Weights of a small mixture-of-experts language model, trained from scratch on English Wikipedia: vocabulary 13568, 310M tokens.
Below are experts of layer 3 (counted from 0) of a mixture-of-experts language model. Rows are named router (the router's row for the expert), gate (a neuron's input weights, with its number), up (a neuron's input weights, with its number), down (a neuron's output weights, with its number) and show model dimensions 0-127. Each number is 128 + 32 x the weight over its row's rms, rounded and kept within 0 to 255. Numbers have three digits each.
Before each expert's rows: "raises" lists some tokens whose logits its average output raises strongly, later layers aside. This comes from a sample of Wikipedia text that the model never trained on.

# expert 14
raises: "is", "f", "b", "w", "in", "s"
router:117206146157102122102093135117103120145176087049147043105083160102062136097139149155106098105144167129147167099107182108105136160133169088107128088125093116208128022121081089102124092118142078142152138112107145121143126154180086127220073109154109156130128132137117137133143146139112146115123115115142103059106106129149126130129109121107092134137084115148132083071114143136124167148066
gate8:136149080136175184128156150129107100107172152098074141154128122165112163046174103109040128109069113106145145099161197077084138163192104154056130099155113108174092143157129105147125106079113144108159148140125121143114117102129111131149143132124089081141185111151151123146177105072194138157112113133105131154106157098097151095159122131119109149177235082120136110097090116128157145144125
up8:078166125161158155162126093098144098124185185064110152167141113111134149104155081111088107039092124082128119075196158140116142132215123114122081078145059077108096143148066148127147132106123162124151129114159127158139095110063130099137083118134157061125171119137097166154142104095176101130106129118152150150118164066111146151152102126095083151164155115161105107064155116127140166120109
down8:176200128145113170123124163180121095163161097113131127076100103135100134086183125108088133112116163136122122138152158165030209176097064105106179144126177148083130129178156067138172122091164079134127137145138120155141135167135150154128104136145105119105135144093088199107156106085113115140104102084097163129164110093173107114116082133120078153119168171127110107101128092186151160100180
gate9:137116152191130141092138119036115133162128136075179060140092128110107169120171123109158149147093175152120100117089148124157147133097181137113065058190104093133134111094135151129105132129189128123163173183139151137114111071141145092141129112196134103153160143149070138102150097159127179154111114176067150133130096201171092112113128098080115137178164103110155092100187134139121116135098
up9:094168177144116118130115139131075104096102165128176118140052132143092145132129162125116089143088096147151109109136173128109151122129168165095077137078120140193155104083123120125118160087136183155136160161205112121122103120107193118182073166137159126074166132135137106137117129147186169123101105105056122087121111147080194172131092109110136180191091152150196114103102135121127063089124
down9:127111190168135097154099096132096076154086161129188091079097177151093111097096091143166120071163120147125131091138158146169121094117141148104078120099096107187103060173099135091161080140096133120149183131138117150153158099126144171167082125142114135132172182122167170138108097115100178146178149125113135108108173127097150147101135138151119088066082079135194119079104089158109141204100
gate10:103154119141138167184075109129162111150158123082153140125094157132129045108067123134114136114082130118134079115112157071162163134094125150126112093130119188164166086126150158178136132100108142188145091115135127156184188117127122142118137125130059155085187140134142068137185083125078152126067132127151119104128147089117086057107138121069100073070127185104150140096162097100116173167116
up10:080129171134165137211146074124183135135150124099148117136119149088115070086096101153125157102131104133153147109133132112129091086106121130099107082164105170140103084111188119165073095105128104166164115104099150143202183101083102155134118108091104199117137149166106075149177104121065151115111082129132150146153131122129091096142145119123118111057107212086138173108195088142115160119177
down10:104145122094146123130103099156092088146162141132147110103130149137105131101130104135143154218100132139125134135158147143174057126154020157137125150126075133157109176153146113183128133081179142097124151092147148137174183104107129099193169120120156166079101173090084165097139094175075145122101100176075166119100158132081133156106149119087160154149115083122112133192110070110092145078165
gate11:175172120130104091080137123136124154084161123134166106148085094134110074084093105129090163067101126127122187155090114150083087145188115114068137080163106133160126064125095158113099137091095160105150097149090176086169090097165132133122144156174142074105095147176157105169121073113120135133116080125177176139156082188141126107147132115088080164139134109107133189101154079074136087148095
up11:151145098059094101109153141102167136103165125152098113130149081133100088158158127127092148113139112107116168137059101152096168109161146115101115141145114113148116092172133075107081123071105115079133113141104169071108110106125148116138093183172117100084092073170145155134150066082120110143163077135152124129145093151163137061172124106081084104163152161105151163081195111039082125171085
down11:118157107090084066156130139156075107131151163122146190189192169151120180161121148146094129132099145115081120138147091160088121125218118067097094095134176158159162084117106167118090188103141162130166108087185127128143127100108111171108161151108092110089142148154117082109135084083145145123149122149094116109148111137129107114129056121155161129182173072134149173089149100072114153164086
gate12:091070137171150182127134156085150135160138125088121152179127140161108133115129178185155058111082184106162109147163131126135099095172170185172095115193147142154156117143056128144097123098159078111121159113111137108146128149083127079120095169095142104140168154175116174125121090136155133136168164084161160145205102163098151117209078120113108169137132143167124130100120137136160064175144
up12:130094127149162179131107159098138119114138149062098144140160155161154123110110147138161086150092204079134082077149180113111113120172113170169074081135133127085119118152098172104130125160130094124106113147149126142134103096094107121095053120125100119160160161154169170126116116145143137108174163132152103100144124143135171131213071041107144141150074153164031114165130139093124123153055
down12:169119177167130118124135140054136159090096151054141126138094168161112139119065119146171099151185157132207125132102147137143121131128136057152136106117187158126083154052090101086154091108115085122139144136094165146069141124147143177154107176081111105115126166125183126120117119178139144077165088130168122098150105133089162126132177101161174085106118140129071092115195116143144128188145

# expert 10
raises: "\n", " ", " he", " there", " at", " with"
router:132088108105144150117133150076165162155059162115106099109144178188124088111180089136131127091148126094124169114133153149079109083149200122128155180103146109128110164178110097129114103166170159126141109150152195114124129130126136103129161082179132106100102126108160062105130112080099153108106132084178190152146114088117096132060093151142195122121103119058121210172168170135130087131101
gate7:113120133104055114179174137113070143196141188122123048184120166105101160074133172152147111118099142108109143107138162124204079138128178140142138140056159142169172084103146127125128107112126124138116133101090150143148125156125082125163144104147124092154143140131081167132157151163148166078140093086118108153156119173162107150146132172102075111096156150116066153096056155089156133118205
up7:105128101091095153195176125075079106090107125097148086125091149133130134065153165085105104102108135091109152080079179179130060142154182116124108135143156138140164121136184110137180095182131087130119112098130162186103099132077073079130129141142098108136161134127066093066139151149113118086214160105099151169157125093189123128167104166118103116103100165118092138083127140142121117082121
down7:114134137088155109095146211146129113070099129114117204117094176099141130071173123094119142161181048097119142120097102139122077116040159118120141190185152109100123123108157121110169112143176101103136159096118123065112094078149101141128141095139166157125122169145097120112045099075090108075124154106132166127168146100132114148152119149141154109181086109161110167150168089156103112151114
gate8:153154147131144142104145131093084075055129160080117113162128097127129165085122106131106116098148129104208151095089182175127073114118141121106104119087166124103168158131184115168165114136095110156198072138123162090129163092118135120085190117142153064138170112176135123111147199116092139135089122137115097112151176173132162074101089132140135098145151140057136115093171102178154055105134
up8:093149097087167115088145169169111144139123082137142152105137156101110125187077109140094114130104128100118168127078165149114181104099087188159127099160154105187147081160130190108113137151200166069110098078156101156059172166128166136133132156192149129113160126169169108120102170150108160128132126106092150127146148148193162135108135101115154103090083103088131096077073204109125142092113
down8:084116125112099117103175104176173174150083096153153134068120097126162118114161117122166071140117154107045127208145067087092157132137087069145167101122079150125139105149102169060139141153122137110121175150161137146128106156180155142155088121109112134102080173070149138132129063125096139095153081115141161091115058138130108175143137128124103181090083147166125105146107146095112191114091
gate9:128149050109112162145145111130153109080092089180149156145171046108156140135138131145070166099159162104164129098108163132135124081086157139096144103116166133144119153146143073118145169092109149155095108167098150125140180088098127081058135037118135105084126095096135142177125120070138066164145156115155163156133101134092144108112096124160157172164155182130090212164158139143111093130139
up9:114169150116106103139144098133188075115132088167144141142150041139161145142133069183079125152205164096148097124069125118162143089081135117116184143140123160141150150137154115116155136083147123119094128138095153078199164085070126067084167101111152122090122102093127175192114143113135116184167091138162148113163115127119142104165146125157122177144098146124079140077111079153114071108178
down9:153124126064183112124111168110132136166114157095124157126047164164152107102143166194144138071053085150096120133191095129121125134160141082161122152133185131148168134122064135111141116159103112141139102140190101153089023144148097133095127157127149146094078160163165099059127123144112177104114144151151127136101136199167096169105117109153152116096125064122162087159148138131108157122103
gate10:149162143082113187137158150120102185169103129111147115142117106058115138122143141117198095136157171127175147088136152110090102126098182129112120114068168087135121091047139144119162099136156102132184156122084081149159178095089108177135059139126124118139115101184074181128101126146141166147114121095152079053100103186141105121103144138123169092144153101113142111178176160099147162187108
up10:162120115145144180207091157112142095071132158131089142164117098129175130179167108125153128135155153098133086155175153154094113134112156104083122104134150167092109154096106125110173133155079097057123110113146133144113190100111125092075121159137113102104144065101153103140080098174122136185190203165142117116151116094104129118132100128162170097199096060182118107193118127119113070161129
down10:141096076124121089119188115161130073075168146127131092110107169158107131131100152148054148183120113061091091124105191145134092100100066123129111133203059144095163141107102121127121174149133113137087088115140147130119155159184112130207157068149147066165132149116137080096159118169106091111102167163103151138218138089117119155151088146123101140146113172136103153130118135108090138109101
gate11:223100154161152170159188101108067111111099139121121101065094145105161119108157192129136139123139112124093069175164165061086119208171152136102096076128168114126170159161139110122149117159113162191144135093133074114099148191136184173055142162107141089120104135133139141097155116086152086109164096137139159164142146094142083117169112119172110133146170146115109136135097131133134107161112
up11:107124147106115102063142163098093162068144146149174123102173115122147196129087133116109133133147133106155133185158089139141136129164109060120134133133137150079128121132077106179153159131034106081126137125103187137107082131147152082088169099076113093143098077089144057121176111139120103134077200106127145155076088135117155053122150113119102145114168142098156185106118100137172138088102
down11:064132115105070088127121120168115122073172147097119097170201091129164144090083145164138088130114169137127175148108082188138118099097064132129155170096062121098068095138088170128138180081067094125149118126130213138095104115147086107149078139118095121184112127166157127114145162176150089130114162171105076110086115125101167143094160098103132132137134159159131127080124108147143143082101

# expert 3
raises: " and", ",", "s", " in", "s,"
router:103114111088110093164149142125089089188143160087113139170148188094073177108121129141166140173118083156118152095066130150131155130130134201099067116129177120149122144123143140161124109126160187101116157126203111152106087178104121098196098108129106080119118169105154126148126104175141095125141139129136148127178148170159099198136093117132106097116120187126085092135119182183134046096178
gate8:072135144105138146123098103147175099113158169116138118197114096129079164138163137157116121097107131120206137128112145121063192096144118084098144129177131123137148086119110080091128134092117149083123132134184156090146141108118145073174122161144159088120115110184112117171158038106097104130139124134107099079117139155167191122131154113101128078210134090186063174090157137108122066114151
up8:160067144117151133127083152137121162088178141141131070155110099139113106075197134145118159109115146104167160140167113077118095102153123086100169131194070141155093129184156089149114162129112133116116185141169150119102123111122112111147102103140121059145110132124106097094132112105115126121134084124126134110070123177152167104149144054106163050150115108176087079113147057098123071033123
down8:086166121138120131143117151136120129073136148196194133061114121128129175080069195092146102132083112121150167106093136152155097162161073091071134178126128164121133181109123113143154152154188133169134151134090117138136125141163094093082118156136097167070102136086177093155116177129142185139123066138094150135103096152062151141096201157146156170162119144124083104177135084128153106138153
gate9:139151147198078137173180129144148093120106135140144037158161104103123183095083128152060135116078140104088143073083144118162098099097094181121110121115140168184177135137104119150167155167144207157112175105114142154098097166159139108183154164120099139153199165116103161137171121121101109155149111123085134182118118160137085156126103142117140133150158162118123134166160190133158104065104
up9:110153101171147167126133124125096188156100142121148098092156133109125098099093085150095157097090160091101085079097126157088189116079102150110110106139160181118115124096138085103164184167149114047049157146119148097127108174140144156165144132107150128155141185205128149166193070161100134140164088167109096150086073134119080175085130121148173131114144163098149114142084163113129089101131
down9:153031155154144114099097143065128151152149098088075114180117134101152172136126227149106060205130136167198143107089126140108194113092062157125129120153183177162166100141136199149138121147136146113137145144165155156208102071129154136110105126124137129117132149133113091124080148137128126117085137149111156147101123131147165138129142117115182094130153198137137166121154161142095144139118
gate10:127112091128130160139107183098129163117131100088164135034088132125119148107126103027091153159174118089113140148178146091147121117074117147114135077146159107115143104136126165163117128105089167142176171112091114089122144075126130198107135092052104145150091164146115081107146138115144154100124177096146100143062152132153102070134218122179182149145128160140078154144118158147167144130144
up10:070075104113081134144132161138067081181146117129157137139092157122148135154119154056087186172106160163129134139112136139199167089086075164111085099147224127083110121137119214168151122132137158205151126155113143136097144110130117130130085129128091130106115165119106090164110169143116143127145182130087118118138189149118104121085131111120176109169131211116111128157151165118145080128159
down10:110115147124102164144118124115164091143111183148118123119148142140138191179149085090153169129113111166141154091104140107167099189115158146098122099180131178134118129148124092154125101109215102058114113124050145089118146077098106191086159075107091092172088135145134103114049116140161118139120124136165162124182111134126037138094186128153146102120174107124154120153104180126172141180149
gate11:097132173131106150131138175163113199105067111140117163091146170062120084132121155189188083153088100137178103164157121148118149149142123153116080139110140072101118118154123155126122195127131159138162181147164130077109128112056153133146194094112135140144151127115101095155128124137112099180129164174048125088170090167048096144110073106130096088146154133116113124185127108097120129082113
up11:158146127116143159095083138154132117137111136133118093128170096028120140109127087127116148079106126072087123070125141117056151077065123169158152110111115141098132070115091087140126123099159102144112168083055098102128127163137097066110097151126111098171086163116149149108134090145208165090088091146159182132098140149165132087075160148070156167112099188117136118130107111085120143079129
down11:132129200159112079089124146131187151121109100119124133156178114127170182119107135065152117122091126136090096143102187094161106167124121134112101124075108150137107137115193138121163145094117175128172131143115078123136208130161119194047103125151109133123123062083147107114152140159142081147153153172155174139184131169183125137141112130185123114136189155128167142095141104168064122154201
gate12:130113088081129120127109156147086112126137088097091169170163100146126155165138194097142118153114053081113145102143126028124132088131202129104142117182172199111161127118161165177114154130143135091187083180136168104169127075157137151149173112167109077134103082152152124182170131148149116122141184114136143182105093121134184161155143123120138113150153113195115153131138180116108122094114
up12:113100104069134154132089172075074070147136155152107167173140121178104131159162192097215147090128072097098129129123164127184154066118157116082161101153139189115141114096113120130136120111169120109169085152145097105159138060140085180136176094162112104129135122176124120146155157154190124121117158125101109131103075127175164153074120084094152107190097131163102131148133170130142083108148
down12:186080118128129052166120163074126169138120183175119195140166082158121092112111114124142141173093179096088126114060145115096136168153098106172087142135135171109091106087159084091193102117155175107167105084095121085107178158130184187090114141182132151132136133153174112130091171120119145124140138173143139120148080097159183149162122137151150099175121150100111191115166134134150149108141